Below are experts of layer 3 (counted from 0) of a mixture-of-experts language model. Rows are named router (the router's row for the expert), gate (a neuron's input weights, with its number), up (a neuron's input weights, with its number) and show model dimensions 0-255. Each number is 128 + 24 x the weight over its row's rms, rounded and kept within 0 to 255.
After each expert's rows: "comes after" lists some tokens at least twice as common just before its tokens as in all text. This comes from a sample of Wikipedia text that the model never trained on. Tokens count by the router's weight.

# expert 11
router [ 48 144 102 152 129  92  75  78 149 122  94 108 138 111  96 146 157 144 124  95 145 157  99 133 128 143 158 108 128  78 111 140 135  89 140 117 150 150 169 148 152 124 177 131 139  57 138 102 153 118 138 133 163 123 107  93 114 130 131 159 126  99 116 139 123 124 153 148 138 169 129 162 145 146 100  95 107 121 118 108 132 115 109 124 146 131 106 102 155 104 127 150 117 116 100 117 135 117 137 123 103 137 109 156 155 163 109 129 116 159 133 117 137 125 144 143 115 103 163 156 144 106 142 115 120  64 109 150 128 139  82 103 155 148 136 146 100  89 148 118 112 146 156 105  92 121 150 158  97 106 118 151 182 108 118 163 122 103 158  86 105  96 155 108 143 120 118 132 128 147 151 131 127 100 121 105 143 123 162 166 131 117 122 159 140 133 121  92 115 128 133 156 137 110 164 113 106 139 134 104 215 165 104 101 136  78 114 138 106 107 105 151 108 100 189 118 160 133 157 140 128 140 136 146 121 125 126 122  88 126 111 110 151 125 130 130 101 129 101 132 138  93 130 120 125 109 104 122 146 124 131 172 188 134 119  98]
gate1 [103 110 120 142 106  95 154 141  96 128 136 147 125  92 129 140 137  89 100 158 138 107 156  94 126 127 136 128 103  97 129 121 102 119 104  99 118  80 152 108 112 118 147 167 107 155 104 130 156 129 172 143 112 120  56 157 126  90 119 108 144 163  79 137 125 117 171 144 144 143 105 137 101  95 107 100 146 131 147 160 139  74  59 131 111 137 154  82 119  76 122 139 121 172 118 155 130 110 126 178 139 108 114 114 115 156 134 150 128 122 100 131 138 113  77 131 162 130 110 100 123 155 135 144  89 136 149 140 123 136 125 151 121 105 114 151 130 121 130 117 118 132 151 122 127 124 142 115 155 134 123 121 146 112 144 136 112 147 114 144 122 138 154  91 170 139 120 117 131 155 142 130  92 145 124 110 158 156 124  84 194 122 162 151 148 119 160  87 122 128 111 147 174 170  87 160 119 152 106 131 142 131 136 114 166 114 164 133 133 132 143 132  91 135 135 107 174 102 107 137 144 136  76  89 138 135 129 205  64 122 125 147 107 124 128 148 145 130 144 134 111 155 110 143 116 168 103 114 105  70 131 166 128 107 141 115]
up1 [136 155 116 156 153 133 100 101 131 131 155  94 144 170  99  98 156 169 165  84 163 159  77 161 146 131 107 122 138 178 146 112 141 151 143 114 138 172 104 159 122 141  96  81 165 116 155 150 147 102 113 123 144 118 153 118 153 135 153 128 116 101 168 167 119 140 116 119 160  89 145 114 124 125 162 144 166 179 110  71 105 145 138 130 150  97 107 125 165 133 121 137 138 112  96  76 121 158 137  98 117 112 119 148 153 108 129 150  92 164 151 155 114 161 171 110 121 117 133 143 125  96 104 110 125 157 108 113 133 106 142 114 170 132 111 137 149 128 132 114 136 148 137 135 116 138 114 122 115 108  90 130 125 106 144 171 133 144 165 124 130  95 117 124 103  93  97 135 151 132 126 145 114  96 130 102 114 111  81 164 108 129  86 128 117 135 109 146 107 138 165 123  95 113 128 100 166 108 144 128 117  97 165 142  78 139  79 129 162 135 107 133 115 154 133 136  82 169 165  94  98 143 146 178  85 142 116 111 132 142 128 103 146 160 140 125 114 132  83 102 150 110 166 111 127 116 152 147 131 153 112 104 107 107  86 144]
comes after: "\n", ",", " also", " However", " career", " life"

# expert 6
router [124 129 125 132 140  85 112 136 159 120 115 110 134 161 141 114 144 162 147 136 129 178 134 122 146 145 106  95 150 110  84 131 122  98 172  82 131 128  94 161 142 127 125 112  83 160 133 101 140 163 140 154  45 132 142 105 120 137 154 179  85 111 188  98 138 150  97 124 103 130 126 132 146 150  86 130 128 138  92 110  90 106 142 121  82 141 125 181 131 117 110 116 167 127 159 106 140 141  91 105 123 102 147 129 133 131  93 125 181 110  86 126  92 117  95 146 138 148 114 107 103 124  77 118 108 114 148 147 108 132 131 151 102 101 124 126 164  98 140 134 157 158 115 116 150 140 165 147 151 108  78 150 125 124 121 115 100 134  81 115 111 137 118 102 111 160 107  94 142 144 130 114 141 136 125 134 132 135  97 163 111 112 119  97 147 111 116 128 109 114 120 133 128 185 143 164 156 149 145 112 126 179 140 121 160 142 145 135 154 102 142 109 135 129  75 150 136 145 139  95 115  89  82 173 103 156 134 111 103 125 150 135 162 129  83 127 134 162 156 117 106 148 144 103 138  79 137 116 111 165 124 127 118 137 153 147]
gate0 [157 115 104 106 157  96 138 119 136 145 133 138 123 152 108 135  95 105 108 119 141 132 136 154 128 127 137 106 101 112 112 109 149 151 147 131 119 135 104 134 155 122 110 124 151 142 129  93 100 149 116 106 130 171 168 169  82 149 144 151 144 126 117  74 112  93 113 134  75 138 115 163 119 132  75 111 154 105  99 125 105 115 141 147 172 154  94 131 128 103 125 155 117 125 152 117 120 134 146 135 105 176  99 128 154 151 159 120 100 133 116 122 141 140  88 141 157 133 154 124 108 128 104 138  95 107 150 133 150 123  94 103 147 122  96 130 127 127 108 155 134 125 133 125  94 139 113  88 118  96 152  91 103 105 160 180 126 102 174 108 128 119 124 143 179 119 108 109 147  76 102 144 156 165 111 135 136 114 112 125 159  90 139  97 143 151 127 117 114 106 110 149 134 109 156 138 111 152 130 161 134 125 130 132 113  95 120 139 109 130 113 144 128 119 122  92  74 125 110 109 149  85  95 119  96  93 147 183 108 157 148 186 136 139  54 147 164 161  88 133 119 167 100 109 109 138 170 138 158  95 123 181 164  91 162 153]
up0 [163 205 155  91 116 116 115 130  63 110 177 186 111 111 111 101 159 130 161 136 137 141 121 101 156 115 104  91 111 150 128 121  76 107 121 132  96  98 115 175 116 144 118 175 121 118 140 165 147 124 142  99 100 144 100 150 100 113 152 116 132 107 159  88 128 115  85 103 115 138 166 174 135 135 135 138 136  98 135 102 132 154 143 141 169 145  96 122 151 121 144 148 140 176 134 155  98 123 117 131 130 133 161 162 124 102  98 150 165 123 154 124 157 113 147 127 150 145 150 141  92 124 146 161 183 136 146 121 114 150 112  87 142 100 128 131 145 126 135 130 172  96 122  79 150 141 137 106 110 163 135 128 153 119 112 109 154  98 110  97 112 107 105 130 123 147 138 106 123 138 129 153 113 128 125 166 126 125 122 135  64 157 121 156 104 154 118  82 126 117 150 110 123 113 118 152 123 112 155 123 143 153 158 120 146 105 118 165 161 150 120 143 107  95 183 120 101 111 108 157 193 108 124 119 116 103 120 126 157 110 156 119 170 153 170 145 139 125 145 117 138 142 128 144 139 141 104  89 136 131 165 154 114 108 108 102]
comes after: "-", " the", ":", "|", " by", " The"

# expert 30
router [134 171  97 142 166 179 100  86  69 116 157 140 123  99 106 141 143 116 116 105 120 117 134 146 111 118 137 144 130 104 135 112 137  97 129 147 111 117  97  90 137 128  91 151 140 133 119 130 121 174 124 163  91 126 124  97  84 107 177 110  96 157 129 133  99 135 120 112 118 152 115 145 131 103  97 112  97 131 111 124 133 119 113 138  79  96 135 138  94 127 142  92 133 136 111 128 130 108 170 120  99 109  94 141  79 133 123 113 120 117 153 172 160  86 131 138 106 124 144 137 134 123  81 136  89 127 157 138 126 114 154 103 143  95 106 166 187 112 132 127 127 150 169 130 116 171 118 126 115 137 111 103 157 109 108 113  85 140 116 176 211 154 130 145 104 106 132 159 134 117 169 137  95 112 105 166 122 165 105 130 116 126 106 112 125 135 155 137  98 141 162 155 140 140 133 107 122 174 117 139 138 116 133  54 178 121 111 139 138 106 116  88 153 129 148  89 145 129 126 117 142 120  96 155 154 128 153 102  91 137 118 143 121 122 122 101 142 109 169 168 106 149 170 103 137 155 112 117 144 175 113 111 158 120 119 113]
gate0 [ 76 117 127 121  92 141 194 109 168  95 147 124 177 107 131 124 112  98 131  94 106 152 126 143 126 118  98  83  94 131 126  77 127 134 107  98 179 150  91  99 130 156  96 100 120 140 175 136 102 160 102 118  77 123 143 134  93 137 134 148  96 154 143 103 122 157 128 153 119 130 160 138 119 112 137 130 129  94 178 163 123 113 134 160 123  95 134 132 129 112 147  97 165 104 104 154  78 120  99 124 120 109  96 146 127 161 147 120  93 106  97  92 130 144 186 107 115 118  96  99 115 109 128 117 153 177 131 154 102 111 141 109 138 145 127 139 105 116 147 152 163 120 133 118 138 160 131 114 111 157 126 147 153 128 131  98  94 143 125 111 154 163 108 134 149 121 114 152 123 105 195 108 171 120 158 170 139 143 125 183 130 161 176 100 165 115 125 110 106 115 136 136 150  87 131  87 140 156 119 145  93 155 108 138 145 156 156 149 142 142 144 108 142 126  85 162 141 145 124 130  99 147 158 134 131 111 120 118  84 130 117  88 118 133 135 136 123  92 146 147 112 122 117 148 134 155 148  83 151 122 129 122 104 117 142 152]
up0 [156 113 113 119 143 138 120 153 143 151 128 129  89 147 132 165 110 150 133 101 139 112 133 129 129 133 107 179 132 106 124 134 113 169 132 167 150 115 121 136 136 109 151 127 133 144 105 150 168 111 117 147 137 118 152 154 131 117 150 164 186 130  85 186 121  97 151  89 159 100 150 121 132  96 141 118 109 136  65 112 170 146 145 130 109 138 100 117 118  88 112 174 115 128 121 138 103 134 127 128 125 147 198 118 131 132  99 155 116 138 127 135  88 135  93  81 117 123 137 141 120 177 127 150  86 123 130 113 132 149 146  97 119  83  93 137 132 157 121 162 135 150 160  99  81 102 132 101 129 118 123 147  72 112 135 142 105 164 111 152 138  76 118 135 106  98 118 114 174 141  76 129 155 136 116  95  99 149  94 109  77  91  98 125 146 121  77 104 135 143 119  95 128 131 105 147 143 124 146 100 156 119 139 121 173 139 124 127 123 139  96 126 161 104 166 103 107  98 141 139 136 158 141 128 134 149 141 141 164 102 183 135 116  85 125 139 164 152 109 119 106 108 122  94 147 103 104 191 141 125 109 143 141 105 139 124]
comes after: ",", "-", " $", " 0", " a", "–"

# expert 29
router [128 111 163 113 134 136 100 153 136  97 147 150 123 151 129 140 211 120  93 155 116 113 135 122 138  82 188 154 105 146 119  89 134 110 136 146 164 129 107 104  96 132 137 135 148 140 108 111 140 137 134 119  93 161  79 121 105 120 109 116  83 107 123 122  93 115 120 116  71 120 143 168  82 140  71 117 145 140 157 140 151  72 170 106 188 162 100  99 107 168 121 113 115 124 123 114 121  86 156 150 138 106  88  67 142 155 129 112 141 102 150 118 119 126 108 115 136 129 119 127 143 159 136 153 138 131 141 137 152 136 132 107 121 146 113 135 141 135 152 164 174 115 150  96 167 131 161 169 113 115 131 134 135 125 123 103 152  82 170 147 177 146 134 123 121 135 107 157 102 121  86 132 122  99  80 133 128 169 155 111 129 147 115 120 123 163 150 118 125 144 115 164 144 122 144 145 145 126  84  79 150 120 117 155 156 110 168 120 116 108 135  90 155 126 119  95 140  96 147 146 157 117  86 125 138  95 135 134 135 159 106 165 136 125  97 129 119 123 147 131 152 137 123  93 176  92 142 136 146 111 135 143 147 117 142 114]
gate4 [117 143 122  79 183 101 167 113 144 128 115 135  79 140  95 142 137 106  95 101 121 129 142 122 127 115 131 176 131 151 114 141 162 159  93  75 148 124 134 112  99 113 150 143 142 112 132  71 137 190 102 130  90 124 154 139 127 108  91 151 111 164 163  81 178 160 116 162  93 140  92 136 132 114 147 134  61 120 137 127 121 112 161  92 118 130 128 126 100 149 107 144 175 125 134 137 118 119 106 110 148  85 115 160 124 110 165 133 144 144 123 112 140 123 123  96 110 169 135 140 109 181 137 149 122 134 140 167 140 116 139 169 169 161 105 108 135 110 144 102 129 142 144  92 161 125 144 118 121 118 106 106 105 140 117 127 139 109 112 154  96  81 140 148  98 127 142 129 107 149 127 141 131 144 132 126 101 163 132  81 143  82 126  99 171 111 133 167  87 105 159 107 114 113 130 184 159 118 111 111 115 132 121 164 122 113 112  84 112 183 111 164 159 147 122 156 114 133 123  86 127 113 145 113 110 144 135 153 114 120  96 125 111 127 121 106 141 131 127 110 127 137  93 112 137 152 144 145 160 127 128 178 135 111 110  79]
up4 [105 134  96 147  88 133  99 151  96 132 116 143 115 114  89 132 103 133 104 152 179 103  92 134 155 134 138 101 143 125 124 129  99 107 118 122  92 121 130 150 122 166 124  75  77  95 100 116 152 114 128 159 158 151  95 168 155 152 166 123 140 123 135 155 130 120 137 136 144 150 101 156 130 140 141 113 142 143 121 126 115 180 151 111 135  75 169 105 110 121 156 108 110 143 117 169 134  97 112 148 121 129 118 104 154 153 139 117 113 154 173 130 118 156 127 115 126  83 176 143  98  98 188  97 130 137 150 116 143  94 125 107  92 122 148 164 151 149 155 136 144 108 170 140 107 165 100 101  88 125 123 109 130 160 123 120 135 105 178 117 138 132 119 107 140 105 113 109 132 179 126  74 166 140 142 105 134 132 136 169 165 112 135 114 123 117  97 120  81 144 153 162 127  88  97 130 117 168 131  92 101 114 109 110 112 129  79 143 146  72 107  93 145 123 120 135 123 114 150 181 106 141 139 144 105 123 116  98 135 119 108 136 140 117 114 114  94 115 101 115 132 106 149 136 118 152 110  70  92 144 156 122 145 109 169 152]
comes after: "°", "\n", ":", " =", "′", "N"

# expert 23
router [164 108 104 125  94 116 167 110 110 116 163  83 137 155 156 153 109 107 136 111 139 150 138 151 138 128 130 135 168 132 112  95 120 116 139 141 111 131 152 145 123  75 119 132 148 162  92 122 108 121  79 133 115 150 127 137 122 113 149 128  91 149 123 143 129  69 147 157  91 103  91 132 119  72 121 105 103 186 102 144 119 123  86 145 140 150 107 120 129 156 163 142 169 142 171 151  86  87 133 108 134 108 118 140 130 106 108 129  92  99 145 155 126 185 104 134 138 137 137 118 109  91  98 126 122 176 138  84 118 124 102 102 174 129 120 130 132 124 167 103 137 130 120 117 148 145 106 119  85  76 102 152 123  93 134 119 143 104 125 148 115 142  75 129 111 125 127 158 138 106  97 155 114 128  94 120 110  84 110 117 168  88 119 128 140 113  94 147 142  87 144 162 145  90 153 146 163 129 132 152 155 108 122 127 120 135 136 129 162 162 132 152  83 141 165 132 111 123 131 136 183 113  90 106 132 141 135 145 104 152 146 151 117 112 124 178 141  99 133 116  96 128 124 117 162  69 139 131 129 114 140 114 160  71 124 118]
gate0 [134 139 142 141 155 110 143 122 166 120 125 136 170 180 159 156 183 105 137 111 113 130 149 119 142 157 161 125 100  95 152 124 158 109 158 117 159  70 136 141 130 129 103 120 139  99 148 135 163 164 107 126  99 131  90 104 108 133 161 114 112 149 116 143 204 145 126 158  87 141 148 132 116 111 130  84 111  99 147 175 147 145 149 106 144 167  83 132 134 139 144 148 132 130 141  59 186 135 139 122 105 117 117 104 115 135 111  99 185 125 118 137 147 131 132 110 106 151 148 128 139  79 111 150 155 149  99 123 149  94 151 118 138 140 130  69 142  79 163  74 131  90 111 133 124 131  95 158  90 134 125 106 103 138 141 141 113 121  97 127 124 104 104 116 113 149 132  93 128 110 121 100 124 133 124 141 150 158 130 153 124 120 111 145 109 130 150  80 111 128 103 131 175 141  59 138 152 159 114 113 152 132 138 114 129 125 122 151 175 118 142 167 144 136  89 147 101 108 121 117 162  88 126 135  80 136 133 117  88 124 109 120 132 123 108  73 122 142 131 134 133 155  99 142  86 124 139 139 146 118 101 130 119 117 115 105]
up0 [136 147 110 118 182 144 117 184 110 131 126  98 108 131 109 114  92 158  98 141 151  97 134 154 139 103 134 141 146 138 131 165  88 114 139 174 144 109 123 107 119 174 139 145  82 168 137 115 110 135 156  94 142 163 154 114 121 170 139 119 109 168 149 118 148 122  99 110 102 156 127 117 194  80 155 165  80  89 110 107 118 113 145 121 128 104 144 105 101 131  91 102 125 123  64 142 111 137 125 116 123 154 134  60 157 121 150 144 113 135 193 123  95 125 140  84 116 125 168 134 122 119 134 148 109 151 127 157 147 124 148 114 129  86 142 166 141 141 148 141 111 142  83 142  80 164 130 107 145 128 159 113  89 121 106 154 160 118  94 136 115 120 167 115 116 124 149  90 113 114 117  92 148 124 122 130 142 151 160 106 135 141 131 145 117 144 128 114 143 140 108  71 135 117 153 166 135 124 173 116 129 128 124 113 105 123 103 171 130 119 109 131 114 128 170 121 112 127 117 167 174  99 134 127 147 132 154  97 135 116 130 134 130 114 130 182 132 167  88  93 142 149 159 143 162 127 151 125  89 100 162 127 129 134 127 129]
comes after: "–", " (", "18", "-", " 17", " 18"

# expert 22
router [ 98 108 115 120 105 138 119  79 134 167 127 111 131 135  77 116 167 168 130 137 117 125 140  78 117 104 132 109 140 137 108 120 130  81 126 127  87 107 122 145 111 110 135 146 145 125 102 138 151  94 156 114 155 149 117 136 118 154 107 133 180 146 103 120 143 125 112 100  69 105 109 149 136 133  90  76 137 133 141 117 149 118 120 145 113 101 118 128 142 139 144 121 146 135 113 164 159 177 117 145 134 161 154 150  76 151 150 133 118 158 117 162 103 121 117 169 102 179 195 136 166 137 117 141 150 152  83  95 125 123 146  91 125 120  91  99 121 150 133 150 145 125 141 156 138 131 117  94 129 109 156 117 100 139  95 138 101 125 114  98 125 120 134 141 118 118  85 160 158 134 148  84 132 119 110 106 115 141 134 114 137 126 132 155 149 148 121 147 110 107 145 112 138 174  85 139 132 101 115 172 135 148 166 126 159  61 132  95 108 110 153 125 139 140 112 129 130 152 165 118 144  72 133 178 124 130  89  96 130 171 131  89 125 133  92  96 160 151 197 104 136 126 143 112 138 114 132 118 123 120  92 109 177 125 132  94]
gate1 [169 144 168 142 128 149 168 135 155  95 137  98 119  89 113 143 119 149 141 105 136 192 115 105 111 157 136 151 126 146 134 138 119 137 145 157 161  78 157 121 122 129 128 150 114 137 153 135 115 141 111 153 129 139 147  83 101 137 157 116 126 100 120 146  92 177 148 116 164 127 117 149 155 132 134 127 133  67 117 154 164 139 146 128 135 170 156 133 160 160 123 106  85 163 126 160 138 103 150  96 110 114 113 136 116 128 102 123 106 140 160 168  87 106 109 100 150  87 156 100 121 137 154 101 121  97 130 124 145 132 110 129 165 168 102 118 100  94 101 125  88 145 150 112 136 121 123 150  89 126 165  69 127 115 129 155 140 120 112 160 119 129 123 115 101 146 133 123 174  95 151 134 151 161 122  88  64 113 116 109 152 152 123  89 153 116 108 132 114 135 103 113  77 141 156  59 134 130 177 129 119 123 154 113 110 145 128 170 165 147 138 156 121 140 141 118 152 145 116 113 114 101 117 108 148 187 108  96 159 152 110 108 121 167 119 118 121 132 110 113 106 124 155 164 123 119 140 135 143 168  82 149 138 136 145 152]
up1 [ 90 124 102 135 143 138 107  96 175 134 138  79 134 128 121 139 140 140  93 117 116 145 138 115 154 123  70 124 137 139 113 144 134 155 124 156 120 113 120  98 155 144 143 158 121  89 159 132 136 125 100 166 148 133 154 112 173 143 162 113 127  99 138 125 134 150 121 136 107 176  86 155 165 167  81 152 104 117 133 133 140 119 145 149 109 119 160 166 116 155 160 147 138 149 111 129 116 144 102 127 164 147 110 150  94 145 163 121 118 170 106 144  85 101 120 131 117 171 111 128 125 131 107 146  68 134 137 114  83 157 154 126 110 129 135 147 143 129  94 130 136 157 148 159 123  96 135 145 132 123 109 148  89 126 139 120 126 109 146 140 107 111 112 153  85 141 136  85 148 192 168 129 125 159 117  99 132 166 144 139  89 118 172  95 144 117 116 126 128 129 164 123 146 104 110 124 158 153 188 123 125 158 106 119 126 128 132 122 100 118 180 172 149 123 120  68 163  84 174 140 141 159 101 163 130 153 156 122 140 135 116 143 122 117 112 126 140 130  80 186  85 171 121 160 140 135 109 115 127 140  98 149 107  97 119 102]
comes after: " |", "|", " United", " ", " New", "="

# expert 17
router [151  92 127 146 102 120  97  83 133 173 109 110  99  79 163 139 125 120 131 114 118 108 118 178 158 127 143 126 115 108  71 134 124 113  95 121 155 105 121 135 137 137 141 136 135 148  87  73 106 165 148 161 119 112 120 172 166 129 135 130 117  83  94 125 140 174 126 135 113 132 135 157 154  91 136 108 160  94 136 158  71 142 131 150  75 143 143 143 177 135 164 117  89  88 110 133 128 127 135 168 148 128 149  91 102  91 150 138 116 141 142 113 131 145 114 130 165 123 139 164 133  98 156 108 116 122  96 119 153 138  77 141 111 133 137 131 114 120 113 116 134  97 147 130 152 134 104 136  32 161 135 141 143 105 111 133  94 161 116 120 125 132 147 134 140  96 147 121  99  94 126 185 155 113 156 115 156 161 129 149 104 151 136 131  92 135 116  75 166 156 127 144 141 136 149 114  94 123 110 120 141 126  97 137 136 101 131 133  89 118 104 120 131 131 109 119 121 144 148 146 155 133 120 148 122 152  76  95 125 140 171 144 175 140 157 128 139 110 110 119 138 132 167 101 137  74 145 128 109 117 159 144 113 135 111 105]
gate1 [167 142 140 157 133 122 122 114 124 135 146 114 163 136 130 130  88 142 158 160 113  88 146 136  98 108 134 141 158 134 129 121  99 124 135  75 127 110  83 162 124 116 164 187 116 114 161 146 129 137 137 131 171 146 114  97 149 133  86 103 154 122 127 124 134 165 126 148 115  93 157 153 126 105 136 114 153 159 116 130  97 140 133 119 115 131 119 122 158 132 111 110  77 151 125 147 149 120 134 101  92 122 116  89 117 131 134  78 154  99  82 113 163 129 173 116 156 111 180 131 115  91 125 146 126 117 157 145 121 113 123 127 100 125 137  82 188 124 112 159 117 118 159 153 105 130 110  88 119 123 133 172 138 135 149  93 159 123 155  83  93 133 144 127 106 149  76 132 118 130 119 147  97 142 131 130 173 143  91 121 119 137 147 152 117 175 145 120  84 134 104 141 148 146 136 108 163  91 155 154 117 153 123 132 103 144 176 134 175 161 133 152 131 155 109 158 151 124 123 125 146  96  98 131 106 163 108 112 128 130 123 104 116 204  99 102 134 152 142 123 115  65 149 142 144 154 139 133 143 101 130  82 140 106  98  89]
up1 [120 113 117 120 149 121 124 127  79 108 147 131 145 138 148 122 126 109 150 156 128 105 156 108 131 112 136 143 111 159  88 125 100 114 187 113 149  77 135 154  91 190 124 146  83 153 182 142 151 163 150 137  80 144  97  81 129  92 101  97  87 158 103 134  82 123  66 159 108 123 140  96 127 133 133 100 124 141 141 139 141 118 133  90 170 134 102 102 148 133 112  80 128 129 120 145 143  94  82 130 111 105 114 131 128 179 122 116 137 124 129 117 148 118 131 109 147 113 178 153 151 144 142 123 169 144 131 133 152 142 126 122 124 199 133 136 138 124 131 155 163 105 131 144 150 142 146 156 172 144 140 163 129 108 104  70 113 124 127 138 153 133 127  82 100  86 108 122 103 126 119 116 123  63 130 135 125 177 137 111 131 111 143 153 125 111 132 153 148  94 111 158 154 120 136 126 123 164 117 123 146 122 129 154 128 100 201 130  74 118 143 118 110 124 115 117 123 157 150 125 147 105  70 133 127 133 128 125  94 152 107 156 117 179 137 129 148 128 139 147 130 132 120 131 124 110 132  84 108  95 121 113 137 110 140 104]
comes after: "==", "\n", " ==", " It", "===", " he"

# expert 13
router [188 139 130 139  80 141 137  76  99 129 129 150  94  93 139  85 153 148 134  91 153 142 132 149  88 129 151 166 104 104  98 160 138 134 148 107 130 138 138 146 148 145 121 153 117 149 126 131  76 176  94 145 120  85 133 140 139 137 128 125 117 149 109 152  87 121 107 145 159 111 113 138 154  92  95 162 159 108 114 139 113 104 115 123 127 163 134  95 161 101 123 134  88 120 164 124 136 111 124 149 206 107 113 143 123 147 136  66 143 138 160 134 104 162 125 161 155  87 137 151 154 115 140 129 121 112 117  92 130 176 102 120 136 143 109 116 130  75 115 158 131 148 157 135 172 118 139 153  89 113 152 201 128 113 105 135 107 149 147 127 117 145 112 130  96 112 119 111 152 116 127 157 135 107 112 101 109 152 136 146 114 152 121 117 108 138 133 118 109 148 153 122 113 146 176 123 110 155 142 115 131 148 137 111 120 143 125 122 118 110 120  99 116 126 136  97 140 167 151 127 158 141  82 131 125 112 129 138 113 124 153 147 131 171 101 154 108  62 114 129 162  72 130 123 145 102  93  82 177 127 109 131  94  92 107 131]
gate3 [171 161  80 185 155 126 113  89  80 119 138 142  92 129  99 110 112 111 125 121 113 164 123 136 135  89 128 156 127 169 103 122 160  79 105 150 171  79 155 116 175 163  73 111 101 139 131 112 116 129 166 124  88 134 118 126 118 115 156  95 114 116 123 108 107 156 150 101 175 152  94  99 133 117 151 113 128 111 110 101 116 111 121 122 155  90 144 129 140 146 151 155 125 131 170  90 151 124 114 124 108 121 142 131  99 147 111 110 103 128 116 132 122 108 143 118 132  75 118 133 141 114 105 116 130 139 163 146 125 109  83 110 122 157 152 196 153 108 102 133 116 141 136 120 159 116 112 152 129 147 101 109 165  85 117 138 161 136 110 110  44 105 133 110 142 107 153  82 124  93 148 161 157 117 148 145 136 135 157 105 104 128 124 116 132  94 110 131 108  92 123 105 103 138 112 116 123 141 137  99 141 148 131  91 117 121 188 148  97 127 114 116 155 125 126 137 152 129 103 146 150 140 172 152 135 101  91 134 202 134 120  91 166 142 135 165 118 128 123 139 139 123 124 136 146 139 126 157 118 138 116 151  95 135 149 125]
up3 [164 114  77 116 114 141 173 114 106 111 128 143 144  84 154 101 151 116 155 132 114 122 142 139 127 126 146 109 113 107 129 166 122 104 112 102 166 101 121 102 105 158 152 141 127 146 117 114 138 111  78 159  91  77 137 157 177 119 105 154 107 109 133 108  98 143  99 118 111 105 108 134 146 108 118 142 112 110 129 125  76 112 156 134 129 180 120  79 133 118 139 126 130 123 107 137 145  74 101 113 169 120  99  91 140 130 142 125 124 142 124 105 106 133 158 147 103 104 161 139 134 138 111 113 125 143 134 149 141 145 128 125 146 109 123 112  87  93 108  99 106 172 134 160 156 131 166 138 125 101 122 134 139 104  93 116  95 139 133 150 151 142 102 128 145 150 174  73 156  88 131  98 132 127 104 121 151  99 172 122 158 176 161 163 122 118 127  92 112 154 153  94 115 137 117 117 124 113  76 101 152 148 110 107 152 130 118 113 154 112  70  97 151 108 139 140 101 118 105 131  89 134 133 113 134 107 149 112 135 132 130 150 163 118 108 176 106  80 132 127 136  65 169 168 153 121 115 131 158 153 200 118 145 130 146 107]
comes after: " |", " is", " as", ",", " was", " with"

# expert 26
router [157 154 145 147 120 106 108 137 110 169 126 183  52 104 135 125 156 150 132 132 126 137 130 105 121 119 146 188 111 160 123 170 113 150 165 130  99 121 161 153 169 139  89 104 110 168 119  95 119 141 166 121 107 142 104 135 102 147 150 112  85 124 156 155  82  89 132 108 125 156  60 132 127 170 115 153 120 156 107 111 126 105 103 164 135 112 137 133  91 131 138 142 122 136 116 140 137 109 138 146 112 159  93 165 101 148 112 132 144 147 109 158 142 129 109 115 162  97 109 129 123 128 154 158 133 123 121  97 126 158 115 134 118  71 134 176 148 152  94 156 143 154 132 116 113 128 115 104 149 151 167 157 143 142 156 140 136 150 140  87 168 153 124 105 112 164 162 113 149  88 138 154 119 134  93 110  88 119 101 124 118 100 128 139 145 111 126 123 124 149 144 110 100 205 118 143 119 137 114 101 151 166 112 101 130 120 111 129 131 159 112 101 151 113 111  93 132 160 127 190 156  93 160 133 131 134 139 147 107 137 132 127  74 138 103  90 148 128 126 137 161 112 153 159 119 106 140 157 139 115 114 110 130 121  96 159]
gate1 [117 162 143 125 172 144 148 179 117  90 122 151 107 125 142 103 166 118 138  92 116 100 141 133 155 141 127 138 176 127 117 168 134 133 171  98 121 124 128 151 121 135 165 169 179 163 116 180 112 142  88 161  78 155  92 117 150 116 104 109 138 122  94 115  97 134 115  71 135  74 140 171 123 102 142 111 137 135 149 104 119  90 117 141 150 140 127 162  95 140  92  90 144  63 114 149 125  75 156 123 149 110  75 128 115 120 123 123 126 133 129 139 123 126 162 134 132 139 134 139 120 102 134 132 124 133 172 134 171 174 140 135 102 135 165 100 109 114 122 126 146 121 154 121 206  90 125 105 156 104 110 121 147 118  97 134 114 126 167 139 141 137 163 146 116 118 122 106 150 110 117 155 104 108 119 134 114 146 124 118 129 164 141  96 128 122  97 112 138 129 140 121 169 133 154 124 192 140  99 103 123 125 114  91 121 121 122 156 115 161 113 141 163 103 134 123 105 116 125 143 144 154 134 106 131 141 137 119 132 127 118 132 167 144 117 130 140  61 132 138 129 132 163 126 143  88 105  83  92 151 127 128 123 112 148 190]
up1 [109 125 136  91 123 124 152 102  77 114 119 130 128 133 120 118 103 128 141 114 152 119 124 150 155 173 105 136 112 131 117 156 164 137 159 144 143 149 165 137 149 115 125 102 145 135 150 163 120 151  85 108  64 165 145 135 134 106 166 106 144 135 142 139 131 103 109 152 148 124 107 159 123 128 141 143 134 140 106 129 149 131 129 139 166 153 107 113 102 123 167 142 100 118 168 125 116 127 150 134 142 137  90 132 153 196 135 125 100 110 130 137 145 135 126 187 130 101 109 176 105 161 159 134 149 119 129 128 138 126 131 156 140 113  97 143 134  61 107 111 120 157 151 135 174 117 134 162 187  91 153 140 143 117  97 192 119 178 128  81 100 123 138 114 117 133 117 120 107 110 113 149 133 110 143 141 116  95 147 157 123 148 141 149 118  95 109 107  77 124 143 119 108  64  97  87 113 164 101 112 141 135 123 165 128 115 116 142 126  97 140  99 130 158 123 113 157  99 147 137 126 123 175  98 117 117 128 107 153 134 122 151 124 144 165 115  97  79  85 136 104  71 149 117 166 120  91 146 170 102 156 169 141 129 100 142]
comes after: " |", "|", ";", ":", "%;", " /"